From a checkpoint of a small mixture-of-experts model trained on Wikipedia.
Size: width 384, vocabulary 32000.
Experts: 20 experts in each of 10 layers, 256 ReLU neurons an expert, a sigmoid router, a shared expert of 384 neurons.
Training: a variant of SOAP for the experts, 354M tokens, 10798 steps.
Below are experts of layer 3 (counted from 0) of a mixture-of-experts language model. Rows are named router (the router's row for the expert) and show model dimensions 0-127. Each number is 128 + 32 x the weight over its row's rms, rounded and kept within 0 to 255. Numbers have three digits each.
After each expert's rows: "comes before" lists some tokens at least twice as common just after its tokens as in all text. This comes from a sample of Wikipedia text that the model never trained on. Tokens count by the router's weight.

# expert 4
router:107154095121128084129139179107104119166154105145093095124114110082218146137149115134122089116139162118106179140101108115114158090115185162134166148189110128054136181133132063119134197126131128164101107153108164143129163124139106089137116185140129173149136095167106156138037095089142150118113060116085119137146087133166070171104141112104180115147129155160103149109140142124120102116170
comes before: "\n", " The", " In", " He", " It", " This"

# expert 6
router:138179125140125161135139109099104170153131120158130172135102173154149134098080132066150164124152190140111074117095126105088128133155221100135139202146121131114142136143097086099128106110108128136099166109114152159088110138106140144169164125122125168179150130115147138133142186143152157062144117132136134122167181155115111162104109018097116088131123132121122148113139117151132066102149
comes before: " the", " a", " to", " his", " in", " that"

# expert 17
router:139098179165095148103126093114151087084102155088121107128101097060142101111158142167136127173154126141075127127130175083056178138102160138104122160134150085173143134178164182128151134088129095109077141123095121126115097111208146116160073116123097128094139128170098091140167070113159147152161064142101128141199087124147100129102124126127114101102116104106154192092169151132133119170210
comes before: "\n", " ", " 0", " 1", " 2", " —"

# expert 0
router:121142180153096190129102107102100199096081068130165147151092168152170079072148146098091187107133122180135164132108138129137120142130151121104112125128107115206129198144127152137141138076129120144155090094089066119200173145090202099130115146117103135164142079109160076136140182128156051122208174140106132068120113175141157104140108067136110125176123142152130149142169137130090060170142
comes before: " of", "s", ":", " for", "==", " in"

# expert 11
router:159059203124121156095151103082132172086133098142148130177122144159168109095126145133193207138158082131171173097083078114102122110120162120104104111071162096133138145133202119130163128092082147096119190128100128183067167134131144073118111145085097120133157142111149119105097117078147077172167176109129126121105094136136116126105132115138134117173110173141102176135172176146092142137153
comes before: ".", " of", ",", " in", " and", " was"

# expert 3
router:105070180165119148138127091163106100121127129116135168131097140070100149108159135150131083129124120157091068143124128113037169136121147172150095174165124101201159130174115148071132119105130077106131178054187129134061150086167167134158132087069114119116160126194086074118193094122172172129128070109124119077164136141131134112175143167135096081122127106137092138101123196145105121159186
comes before: " |", ":", "th", " -", ";", ")"

# expert 13
router:141166101148113158133085140088073098069182124146112163136156104131191122137170125121097131099148161063097125135121167132086159119142130146141170150151128149113173143144159056131142209121166044097176101112122081120108128153153101090109153095126098144150144104097114113141120138137157096119129088147125093111139150160179129105137098129089122070156182100097133129113176123154130104149132
comes before: "-", "\n", "|", "==", "The", "==="

# expert 16
router:086175105164116158127105138159097148126101057176136175130090102182170154100158174138060123079143121079136123139127101146150154118171129190157134093165105172111158180130122120092134154156160059110140095090153077072110155139096176081128163090163131162170152079119120088112145157191185151086126142155148098109100132196141114154140069114100075093169169126226077136146135140125072112127130
comes before: ":", " of", " also", "ed", "==", " office"

# expert 18
router:088113154118116104100159139148110044131137094125125124206064101111125197115162115112178077091144099157125129135144120135125127107123154154167127075043108119156136136132164130166114176154112125187128127107111131153141154155147172085100150206161107141115146117112108170223132151084132009168160168104101135104148130127110120141150146139133133127139155180121081134111134144155150123102112
comes before: "s", " the", " first", " United", " same", " York"

# expert 19
router:125157116148086145178119154090075255123191110161142142126178225140133112112078056112146198096113195085170140121100110094144116101101167100124172177152120132100136118126130121098109131162081114122143164130087149179149142127119101162166134122082128131173155135110142182115087120098128115116099104135115138103135136151122115124130143080072150093149120131073129120117130150192131107075120
comes before: " the", " and", " but", " be", " he", " which"